config = dict(
    num_hidden_layers=13,
    hidden_size=192,
    n_experts=32,
    experts_per_token=2,
    d_expert=144,
    d_shared_expert=0,
    hidden_act='swiglu',
    moe_layers=[1, 2, 3, 4, 5, 6, 7, 8, 9, 10, 11, 12],
    router_score='softmax',
    normalize_top_k=True,
    routed_scale=1.0,
    balance_loss=0.0134,
    balance_bias=False,
    router_z_loss=0.0001,
    router_noise=0.3,
    n_groups=4,
    groups_per_token=1,
    init_std_router=0.0148,
    lr_router=0.00149,
    vocab_size=32768,
    norm='rmsnorm',
    norm_eps=1e-06,
    tie_word_embeddings='early',
    optimizer='soap_variant',
    learning_rate=0.00478,
    batch_tokens=32768,
    max_seq_len=2048,
    train_tokens=283600000,
    max_steps=8655,
    dataset='wikipedia_en',
)
Below are experts of layer 6 (counted from 0) of a mixture-of-experts language model. Rows are named gate (a neuron's input weights, with its number), up (a neuron's input weights, with its number), down (a neuron's output weights, with its number) and show model dimensions 0-191. Each number is 50 + 10 x the weight over its row's rms, rounded and kept within 0 to 99.
Before each expert's rows: a language model's description of what the expert responds to. This comes from a sample of Wikipedia text that the model never trained on.

# expert 27
Description: Numeric ranges and years. En dashes and spaces inside number ranges and year spans, like 1932–1939, 41 to 50, and year-prefix tokens 19, 20.
gate1:54 54 43 48 53 56 52 50 55 50 56 64 54 59 41 42 51 33 59 61 64 51 56 51 74 57 46 42 44 59 34 54 36 35 35 41 47 45 48 54 58 45 45 40 48 54 33 45 54 61 45 48 59 50 57 59 42 62 46 57 57 40 60 46 37 66 45 44 49 60 63 34 44 62 48 53 55 33 67 47 47 66 42 45 40 52 32 58 63 33 57 61 35 39 40 58 31 66 54 43 54 47 43 45 46 65 45 54 47 35 43 40 43 59 63 56 49 57 39 47 57 51 50 49 57 60 62 40 71 45 58 46 45 29 63 61 58 41 66 42 58 54 52 33 44 57 40 49 29 50 65 45 52 61 69 64 56 41 54 33 52 62 36 54 66 44 58 47 62 67 44 55 54 62 51 58 25 49 54 56 39 59 32 61 35 55 43 55 57 37 19 52
up1:46 58 48 47 29 52 73 48 58 39 49 39 49 38 56 56 31 57 49 59 64 27 55 37 30 44 53 31 56 58 53 47 68 61 65 43 39 36 46 47 36 45 37 73 56 55 47 55 52 53 49 56 58 39 48 50 35 32 59 44 59 52 59 51 59 41 66 52 38 58 63 55 57 41 49 52 51 60 51 62 50 48 57 29 53 72 50 51 38 55 61 48 67 58 54 49 59 40 48 55 52 36 65 40 73 41 59 50 36 63 61 36 47 42 47 60 57 53 53 58 64 30 47 54 48 40 46 52 31 63 62 49 56 50 61 50 47 45 46 40 70 53 58 75 62 49 43 39 59 43 47 57 55 64 50 54 36 41 60 37 51 59 48 46 30 59 61 47 42 52 44 42 47 49 34 31 49 40 44 39 59 51 41 48 43 50 62 51 30 49 51 58
down1:44 62 51 47 47 41 41 51 48 46 67 40 57 24 55 52 57 48 33 52 57 48 54 53 52 53 45 42 59 44 50 53 58 70 58 49 48 54 49 41 53 48 62 43 28 48 62 52 69 48 49 51 56 36 39 61 57 55 45 37 65 45 38 55 44 33 41 55 31 75 54 69 62 41 53 55 56 35 48 63 42 41 47 40 62 42 69 70 47 23 60 48 50 57 52 41 42 64 52 62 64 68 55 58 50 46 51 51 48 45 58 43 46 53 71 44 56 41 76 49 58 51 49 37 30 45 69 53 55 45 54 39 58 38 60 38 48 43 28 61 45 46 51 60 38 40 67 34 61 46 53 48 52 58 44 47 44 37 47 51 50 45 42 63 43 52 56 41 48 46 55 55 58 34 40 58 32 53 40 43 58 36 51 57 57 37 55 56 51 78 60 62

# expert 23
Description: Foreign name fragments. Middle pieces of foreign or unusual names and non-Latin script bytes, such as Nijmegen, Strasbourg, Páral, plus Los, San, Fort.
gate0:35 42 67 63 51 50 57 63 64 43 46 64 66 33 31 26 46 46 45 55 38 51 35 45 39 62 44 41 48 60 53 68 42 39 43 48 52 58 43 47 49 60 39 52 53 36 36 60 46 46 48 47 44 58 68 57 50 47 45 51 52 59 45 50 72 44 53 64 26 26 50 40 30 45 51 57 52 59 43 37 43 58 50 55 66 49 50 54 55 38 51 53 39 59 24 58 52 60 48 70 42 38 48 60 26 42 44 50 43 40 17 52 46 43 68 55 46 57 54 47 66 38 38 50 36 42 40 57 54 58 55 52 59 44 60 36 54 36 45 69 40 40 48 49 59 61 58 48 37 33 47 56 55 46 51 60 54 43 54 56 52 56 52 46 48 71 50 41 61 61 45 35 61 49 53 44 53 47 54 46 37 39 40 33 44 59 47 40 54 59 44 52
up0:34 29 48 44 51 43 63 40 44 35 50 58 50 39 42 56 62 43 33 48 69 54 51 59 39 47 32 65 60 36 49 40 55 32 41 46 57 71 33 54 51 53 60 50 79 38 57 57 34 68 47 51 42 48 42 52 50 47 45 34 44 51 51 50 54 49 54 54 46 34 49 55 60 50 41 51 37 48 49 41 52 49 41 58 52 54 43 49 41 51 56 36 46 69 62 55 64 35 44 37 67 49 53 55 48 44 61 58 41 56 50 46 51 62 33 22 35 45 61 56 59 38 43 58 45 66 78 63 35 57 44 62 56 52 50 34 52 52 43 55 43 42 57 52 36 43 62 36 49 64 48 60 64 60 59 60 56 46 51 41 55 65 46 56 59 36 54 39 56 78 42 49 64 44 42 44 48 43 44 36 53 54 50 40 47 53 35 53 42 31 53 68
down0:66 33 41 39 58 39 47 52 34 46 42 37 54 40 41 53 45 64 36 54 45 51 40 48 65 55 19 66 61 52 51 46 44 49 64 65 67 57 50 57 53 52 45 35 40 55 41 66 72 58 45 37 42 44 63 74 59 52 59 49 50 62 59 38 57 50 57 53 54 38 60 48 61 43 46 52 54 33 53 44 55 54 51 71 53 40 65 38 63 57 63 57 38 70 45 42 44 50 49 69 66 34 52 57 42 57 51 54 55 58 62 43 61 51 36 41 36 69 42 44 44 52 37 63 53 31 42 58 54 55 49 42 60 67 56 32 55 37 58 52 34 44 49 36 44 45 56 37 44 50 41 60 72 47 25 57 51 59 57 44 52 50 44 56 72 46 39 61 69 59 59 37 49 45 44 44 43 54 54 52 51 50 59 55 49 57 54 41 56 57 41 49

# expert 14
Description: Months and time words. Month names and year digits in dates, plus time nouns like year, age, life, war, and sentence-opening However.
gate0:38 49 43 60 48 30 46 33 58 45 54 60 54 54 32 38 48 58 54 61 45 48 66 63 51 61 68 46 52 48 62 41 48 31 58 34 44 63 29 50 37 57 46 69 29 46 55 35 43 46 49 51 59 30 45 52 28 29 29 53 56 53 52 50 37 40 48 41 64 33 66 51 50 47 46 62 46 60 44 39 47 48 65 59 40 45 49 45 58 76 52 66 39 64 36 54 66 57 41 34 54 44 44 41 69 40 44 55 47 59 44 58 44 42 39 45 54 51 53 45 48 64 38 44 59 50 52 60 42 44 60 49 35 50 65 49 48 57 27 58 67 51 47 49 32 38 59 60 59 34 37 39 66 46 40 53 28 51 50 55 48 44 49 63 56 47 41 65 43 56 44 61 49 54 51 50 53 54 57 60 47 44 32 45 53 45 54 61 41 52 62 39
up0:44 42 41 46 63 33 55 42 63 69 55 59 43 63 52 52 38 43 39 76 61 62 55 46 67 36 54 67 47 33 38 53 49 62 55 57 48 69 39 50 35 57 56 54 38 47 54 39 67 44 60 47 31 58 51 46 50 53 47 51 57 46 57 56 35 67 58 45 52 36 63 66 59 33 64 56 50 49 39 51 67 44 47 41 60 43 47 54 47 46 50 53 38 59 46 49 51 49 46 54 66 60 69 52 29 34 53 44 45 47 37 55 61 41 55 67 64 64 48 48 52 49 57 51 36 48 63 59 50 60 52 52 50 54 42 57 56 55 57 51 54 50 43 53 47 67 49 42 63 64 50 65 58 75 63 48 64 50 56 38 63 59 48 59 42 41 38 35 54 53 61 39 49 56 58 77 43 80 35 57 31 50 48 41 51 44 40 64 61 45 60 46
down0:35 67 42 55 57 55 52 39 50 45 66 60 33 47 48 44 48 59 46 46 63 46 49 57 53 50 59 44 41 52 33 50 43 43 19 59 47 57 42 58 41 56 52 44 46 41 60 35 65 49 67 50 49 49 54 42 74 55 37 74 39 64 64 38 34 38 49 47 49 43 56 47 68 53 46 43 53 51 38 41 62 31 38 61 69 45 43 55 40 62 68 57 42 41 66 27 56 54 51 43 42 46 63 64 48 59 63 63 51 37 37 55 61 38 52 68 55 54 59 54 36 54 56 39 37 36 53 48 57 44 70 36 63 49 49 53 56 53 43 40 49 52 48 41 60 57 41 54 64 52 45 64 46 43 51 56 55 41 69 48 40 42 45 34 45 54 60 48 55 43 50 55 50 46 64 51 39 52 49 39 29 55 39 44 32 27 50 57 49 30 51 64

# expert 15
Description: Surname word endings. Final pieces of foreign or uncommon surnames and place names, such as -ler, -mann, -son, Bol-t, Gan-assi.
gate0:71 31 47 51 60 55 54 42 57 54 66 52 32 49 55 50 53 51 49 28 47 48 42 66 40 50 45 42 48 41 41 64 41 53 56 55 45 49 49 48 47 57 59 45 53 65 45 33 30 43 50 61 39 42 50 52 43 51 33 40 35 37 50 40 57 58 50 49 59 59 64 33 50 47 38 58 34 34 61 55 57 43 51 47 38 45 44 24 47 54 20 50 53 48 66 47 28 43 40 32 44 54 46 48 55 42 50 40 53 47 48 47 33 60 56 48 65 63 57 63 40 32 67 50 41 61 61 58 46 52 48 61 65 55 48 39 54 47 41 26 59 39 51 39 39 57 45 44 40 46 42 73 47 54 56 35 42 50 40 32 40 47 41 42 56 47 40 44 59 58 50 52 39 59 37 31 63 38 50 64 40 49 78 56 50 67 43 45 52 50 47 45
up0:47 50 45 66 43 52 55 68 60 58 46 56 49 57 56 57 40 45 41 27 56 49 58 69 74 38 50 46 52 52 64 55 63 50 59 65 56 27 34 29 42 50 60 49 65 52 48 59 31 67 45 50 62 36 36 52 49 43 52 35 69 44 58 51 34 54 58 51 44 54 40 62 64 73 54 54 66 63 45 52 43 53 50 36 67 47 56 56 46 65 46 52 44 49 18 46 44 47 53 43 49 68 49 56 46 38 54 51 54 50 56 66 65 44 73 52 49 37 56 45 46 44 62 59 63 39 50 62 44 55 48 67 47 44 62 63 38 53 35 29 43 38 53 65 35 46 64 57 45 46 63 66 46 38 56 52 36 54 49 50 38 58 50 53 61 36 48 32 61 52 55 40 40 50 59 59 44 46 51 56 50 35 41 51 48 46 56 55 36 45 47 50
down0:50 44 52 39 41 40 52 37 46 36 61 49 54 53 44 41 55 59 52 45 62 62 48 50 38 37 37 41 50 53 61 54 48 36 67 55 59 52 49 55 49 84 48 67 46 66 52 60 44 55 65 58 56 53 45 74 43 62 28 55 53 40 45 61 64 46 76 54 32 47 30 55 48 55 51 45 51 58 60 50 54 55 48 63 57 51 64 53 38 68 38 46 57 47 30 49 33 36 50 44 49 33 39 28 52 38 52 40 37 46 49 60 48 65 54 54 55 50 57 46 42 30 57 54 58 41 42 45 46 76 61 47 56 48 62 47 57 50 67 51 55 52 53 53 63 61 50 54 59 47 54 53 47 44 50 53 31 47 47 53 16 54 58 36 64 65 51 50 37 36 56 63 58 40 51 51 46 57 52 68 46 45 50 48 53 53 37 35 64 53 39 49

# expert 4
Description: Numbers in data. Number pieces in coordinates, dates, codes and table cells, such as 07 in 45.0775°N, 20 in 2019, 11 as a rank.
gate0:50 43 47 39 34 50 46 55 41 48 36 66 46 41 51 32 36 64 53 65 54 38 47 60 46 47 28 52 55 42 61 41 59 40 38 35 44 48 70 42 62 41 61 43 57 48 34 50 53 41 37 55 41 55 51 66 36 60 39 44 38 64 46 44 48 94 59 53 38 52 31 33 59 71 50 48 58 30 48 53 58 33 53 51 41 47 56 56 66 32 51 50 63 67 54 55 35 64 54 44 55 48 50 66 50 50 49 51 54 64 50 56 52 38 40 55 57 40 43 53 52 37 54 45 42 41 58 50 45 54 45 41 53 36 54 56 62 47 49 48 57 57 32 62 56 56 49 48 28 45 46 62 28 53 49 52 45 52 58 49 58 38 39 54 43 45 53 42 48 56 38 48 54 45 57 37 37 68 36 45 49 58 41 22 54 54 54 45 40 48 60 41
up0:49 60 29 50 61 53 56 42 37 52 37 47 51 49 57 44 34 54 65 56 55 73 51 50 59 56 46 46 48 51 64 56 79 40 51 48 57 35 75 40 43 37 56 52 59 52 49 70 53 23 52 58 55 51 54 52 45 67 65 27 52 57 46 43 58 67 54 51 57 42 54 47 47 56 71 49 33 50 59 37 74 52 56 57 48 49 42 40 56 39 53 43 72 61 60 50 61 48 65 38 54 51 48 57 53 61 35 48 51 42 60 41 56 41 30 51 55 38 56 51 47 44 44 50 40 43 41 54 44 32 56 29 43 48 70 50 52 72 38 34 54 54 47 49 54 59 55 60 55 37 52 41 58 41 28 64 50 51 47 47 51 54 43 51 47 70 57 42 52 43 50 61 47 40 54 24 39 53 63 36 54 59 51 47 52 56 29 39 47 55 49 49
down0:47 45 64 47 38 44 38 73 63 49 55 46 63 45 25 43 48 56 48 53 43 47 33 53 39 65 57 43 64 63 39 61 35 55 44 61 49 62 39 54 64 58 47 47 46 60 43 51 32 61 54 39 55 44 53 39 49 39 41 72 46 47 55 54 46 42 44 54 53 56 51 47 63 53 37 39 62 50 51 43 40 40 54 40 73 44 58 68 55 52 43 56 53 41 58 39 47 53 51 58 43 55 50 49 35 40 60 46 60 48 47 71 50 39 68 51 65 58 40 61 45 63 58 60 53 53 55 48 54 59 51 67 35 37 49 60 49 37 44 61 39 56 51 51 42 53 49 53 47 42 38 54 29 61 60 34 38 44 54 52 47 35 42 54 42 30 28 49 45 45 70 42 42 78 44 73 44 51 39 54 35 20 58 58 40 44 60 61 51 44 56 52

# expert 1
Description: Word-initial letter pieces. Short first pieces of words split into several tokens, mostly lowercase, such as tr in tracery, ch in chauffeur, f in fable.
gate36:56 53 49 58 41 47 65 56 43 31 47 45 55 48 60 46 41 36 48 50 55 37 51 38 59 55 43 45 41 47 58 61 54 53 44 41 47 50 57 51 57 32 47 43 35 68 37 49 58 51 61 42 45 45 61 74 42 48 35 52 44 56 54 48 54 61 72 63 46 33 43 54 52 46 62 52 50 36 48 63 52 64 56 56 55 60 60 37 50 61 48 79 51 52 68 61 51 42 56 43 65 47 79 37 44 44 59 48 33 63 50 62 41 60 51 32 53 57 67 55 60 41 46 58 52 42 54 47 48 71 68 34 49 74 50 61 44 43 49 56 33 58 42 47 42 48 49 59 60 45 61 54 54 53 52 49 57 54 46 54 51 38 53 63 63 54 47 45 33 56 51 77 59 56 42 64 29 27 33 51 29 67 41 50 51 55 50 59 38 48 46 39
up36:52 44 57 31 62 45 59 50 55 43 50 46 49 57 61 52 45 48 41 63 49 54 50 58 57 44 49 40 51 65 50 62 52 53 58 39 51 56 49 43 57 51 45 52 46 55 49 50 57 54 48 50 26 48 35 21 70 50 45 49 72 58 60 48 57 60 45 50 35 55 47 73 54 55 58 30 67 37 48 39 49 53 64 43 47 63 41 58 50 58 46 55 48 46 55 49 64 69 41 56 62 76 45 43 48 54 43 40 32 58 47 36 41 39 48 67 49 51 50 46 38 38 46 63 40 59 45 35 51 46 55 48 47 47 37 32 46 51 49 57 64 67 43 48 40 23 52 52 54 41 52 32 62 47 51 69 37 53 41 43 40 30 66 44 54 43 57 42 45 50 75 56 56 66 57 48 56 43 41 62 55 51 46 45 17 61 64 57 55 57 33 47
down36:47 41 71 64 48 50 55 33 48 47 69 57 38 56 57 51 47 37 42 51 50 43 49 37 44 73 58 41 34 50 47 78 48 53 47 56 57 49 60 33 39 44 54 43 64 38 38 68 41 44 55 32 63 31 57 52 42 55 39 31 49 57 67 50 54 64 39 41 52 52 48 39 54 55 51 53 30 34 47 59 48 45 42 50 39 47 53 55 45 47 61 49 66 48 62 57 45 44 42 57 40 68 50 53 42 60 58 63 78 30 44 63 48 46 57 50 59 35 25 46 54 34 77 44 62 61 45 41 53 41 38 39 61 49 60 54 64 53 38 36 40 46 47 64 66 58 50 40 50 49 66 54 52 46 39 48 48 40 52 47 59 57 37 40 46 43 67 54 56 53 59 55 42 53 42 54 71 58 56 62 47 48 38 43 61 50 49 48 49 36 56 60

# expert 3
Description: Personal first names. Given names and initials of people in prose, lists and sports tables, such as Michael, John, Carlos, Pedro.
gate0:54 74 62 32 39 51 59 53 62 32 41 57 52 45 53 39 40 54 60 48 38 34 54 47 38 54 50 57 64 36 33 50 39 58 51 66 51 52 38 46 51 56 51 58 49 47 57 41 52 46 45 43 44 49 43 57 44 49 60 61 38 42 62 63 55 58 53 65 57 53 49 55 44 48 64 45 30 49 59 41 61 55 56 34 55 56 55 51 44 51 33 55 61 27 45 47 54 47 60 55 25 60 42 47 47 47 69 43 56 43 53 50 53 73 40 47 61 57 49 32 64 45 37 54 51 45 66 49 53 60 40 41 52 38 55 37 59 45 27 43 30 38 42 59 54 16 33 44 49 50 53 49 32 59 50 55 63 31 54 31 53 37 63 62 44 61 53 67 38 56 50 54 30 56 46 55 56 58 37 47 54 50 41 52 55 48 37 60 31 58 46 43
up0:37 42 65 49 48 59 39 60 56 55 53 39 39 52 48 62 54 48 45 57 57 36 64 58 60 45 32 52 57 54 47 41 58 47 45 54 59 56 55 44 52 40 52 50 51 58 70 51 64 62 60 65 66 43 54 33 48 61 57 51 52 57 51 34 51 48 37 27 67 50 21 43 56 63 44 41 58 49 59 45 22 46 49 43 36 47 37 54 41 53 61 50 46 49 60 38 46 31 59 57 40 47 42 59 62 67 60 60 59 40 56 82 50 52 35 55 43 59 58 50 56 50 53 57 41 69 48 72 71 56 51 41 61 42 51 33 45 61 49 45 38 60 51 54 61 45 62 43 54 49 41 54 38 44 43 57 61 52 34 51 34 36 40 41 58 43 56 57 80 53 54 40 53 65 38 56 44 49 61 59 51 53 62 61 64 60 49 66 46 53 47 47
down0:48 47 43 52 46 59 65 44 31 41 48 45 47 35 60 47 56 52 46 36 44 66 33 44 44 53 63 64 49 29 28 57 37 76 46 48 62 47 52 61 61 61 35 55 43 40 60 43 47 58 51 47 61 43 52 47 59 52 56 45 36 56 51 54 51 56 53 62 45 64 62 45 52 47 43 53 53 59 53 56 56 52 56 60 52 44 71 51 35 38 49 52 48 38 59 44 57 45 43 62 39 48 56 46 50 47 59 34 43 53 29 39 73 50 62 47 71 35 45 47 40 51 48 49 63 39 54 42 34 37 45 54 44 43 53 54 74 37 36 57 43 75 35 50 43 65 52 52 43 64 41 33 70 44 41 45 54 40 66 37 65 29 39 35 44 44 65 35 36 42 46 44 41 54 40 44 49 60 50 45 46 62 67 46 30 62 50 45 39 48 50 49

# expert 17
Description: Capitalized word starts. Single capital letters or digits beginning a name, word or initial, such as F in Fauvism, G. Morris, North, East.
gate0:66 37 68 68 65 39 58 53 60 33 51 45 55 72 52 64 56 59 65 47 47 43 35 53 43 59 46 30 40 51 56 60 36 42 58 60 54 40 45 49 45 43 65 70 72 56 37 46 50 42 37 56 38 51 44 63 52 50 69 37 54 58 40 46 54 53 46 46 52 59 35 58 63 42 65 46 51 40 33 56 65 45 51 38 45 47 42 32 42 50 38 54 46 68 54 29 29 56 36 56 47 58 49 59 28 40 53 51 45 61 71 59 48 59 57 53 49 40 63 56 47 41 48 67 38 30 60 57 40 50 48 52 36 51 43 50 42 55 56 58 50 64 53 47 47 56 42 42 48 53 63 57 40 48 60 46 54 53 40 60 61 65 49 67 63 42 55 42 32 53 40 37 54 61 57 56 32 43 61 47 56 51 53 52 40 48 68 71 44 51 47 39
up0:61 54 50 71 56 43 54 58 62 54 51 42 57 38 47 56 52 66 39 48 54 68 26 45 30 58 47 41 64 62 48 50 33 56 58 45 60 35 63 63 64 51 47 63 63 56 55 49 57 50 39 58 57 48 48 64 56 51 60 45 54 33 62 44 56 45 30 45 48 39 44 80 60 45 49 65 69 28 38 48 69 51 45 18 44 47 53 41 44 48 52 48 48 60 44 53 55 40 63 34 37 34 58 62 44 60 60 43 41 55 54 48 55 48 65 43 41 55 47 61 59 45 59 49 46 51 61 54 51 56 44 60 40 35 61 58 51 54 45 59 40 46 48 36 51 57 40 67 59 64 50 63 61 44 36 47 47 42 57 48 52 45 53 41 57 53 55 61 48 31 53 29 60 59 79 48 50 53 45 44 52 59 50 57 40 36 43 56 40 39 63 40
down0:45 45 32 35 56 49 46 51 46 59 51 70 65 39 63 42 44 52 42 68 54 52 60 48 49 40 61 49 27 65 54 44 34 63 45 41 49 50 48 47 69 42 44 46 61 71 67 42 47 63 47 50 64 53 58 58 52 47 37 61 39 50 73 31 56 47 55 49 51 41 55 49 41 37 62 67 50 53 35 54 49 48 51 34 55 66 64 60 42 62 52 51 68 40 52 58 65 36 55 61 61 38 42 38 46 49 51 45 36 56 22 55 33 46 55 54 64 46 51 55 40 49 54 66 72 49 53 41 49 40 54 55 39 50 57 42 61 44 47 59 32 53 43 51 43 47 62 58 52 51 49 46 43 41 62 46 32 55 64 52 46 36 26 50 53 45 59 51 50 55 48 53 58 48 70 35 48 57 24 55 38 58 61 65 58 47 43 31 46 57 64 62

# expert 28
Description: Name-initial pieces. First pieces of personal or place names in lists and credits, such as Len in Lenke, Tay in Taytay, Ri in Riitta.
gate0:48 57 50 58 60 52 42 37 35 62 52 60 56 62 57 45 37 43 46 50 37 58 36 36 56 42 51 55 40 63 68 48 62 53 57 45 37 65 47 35 48 40 55 51 45 57 53 64 49 63 61 29 53 46 51 51 40 60 48 50 47 52 54 56 29 62 46 54 54 67 54 58 41 49 72 40 61 35 41 29 43 38 52 44 49 62 49 58 44 72 63 52 55 64 59 70 48 69 51 37 78 37 46 33 56 53 58 34 53 50 49 49 43 39 38 56 69 46 38 48 49 51 52 52 55 32 64 49 47 52 54 56 65 52 44 49 59 72 39 58 69 43 46 37 45 51 48 37 56 70 59 34 43 67 52 53 46 50 58 43 60 44 48 68 62 50 54 66 56 47 46 47 36 37 62 28 40 58 36 41 41 62 31 45 50 46 56 48 45 49 48 55
up0:63 66 67 52 60 49 45 52 40 50 53 56 49 54 47 40 50 69 52 45 61 50 63 47 51 58 53 47 32 33 25 41 59 64 36 46 64 48 48 31 48 71 54 44 44 56 58 38 48 68 55 37 44 36 67 38 33 38 51 43 47 72 38 45 59 44 51 55 56 66 47 43 55 56 49 48 53 53 42 52 62 41 47 56 48 37 52 55 51 61 65 51 44 48 37 46 55 39 43 60 59 51 61 56 45 28 48 36 50 56 48 70 51 40 39 59 57 49 53 44 45 50 49 58 43 45 50 29 52 45 42 57 56 62 52 47 60 50 65 45 54 58 45 64 37 43 47 69 49 57 59 44 40 60 58 42 50 66 62 40 62 35 34 42 44 51 58 31 55 59 43 26 65 52 50 59 83 56 51 31 55 42 47 54 42 60 65 41 40 36 61 61
down0:41 30 39 50 54 46 53 57 58 55 52 51 38 44 56 50 46 63 52 59 77 39 56 74 55 60 73 36 58 55 54 56 42 51 71 50 46 46 51 49 56 41 63 41 41 54 48 44 56 37 56 47 50 71 54 50 56 56 49 64 52 36 35 45 64 41 51 45 33 27 42 51 38 46 47 35 58 40 60 54 59 48 52 43 58 31 38 68 62 44 30 41 49 51 53 58 46 53 62 40 34 65 53 59 36 49 47 40 52 61 40 58 34 66 62 45 55 57 39 59 39 62 61 40 57 50 37 42 40 38 41 60 54 45 49 41 61 42 48 39 42 48 55 45 57 38 59 54 35 57 64 51 36 46 55 59 72 70 53 65 64 47 45 46 73 55 56 62 68 51 47 56 64 48 35 58 64 52 46 45 56 32 61 59 45 60 43 43 53 62 53 57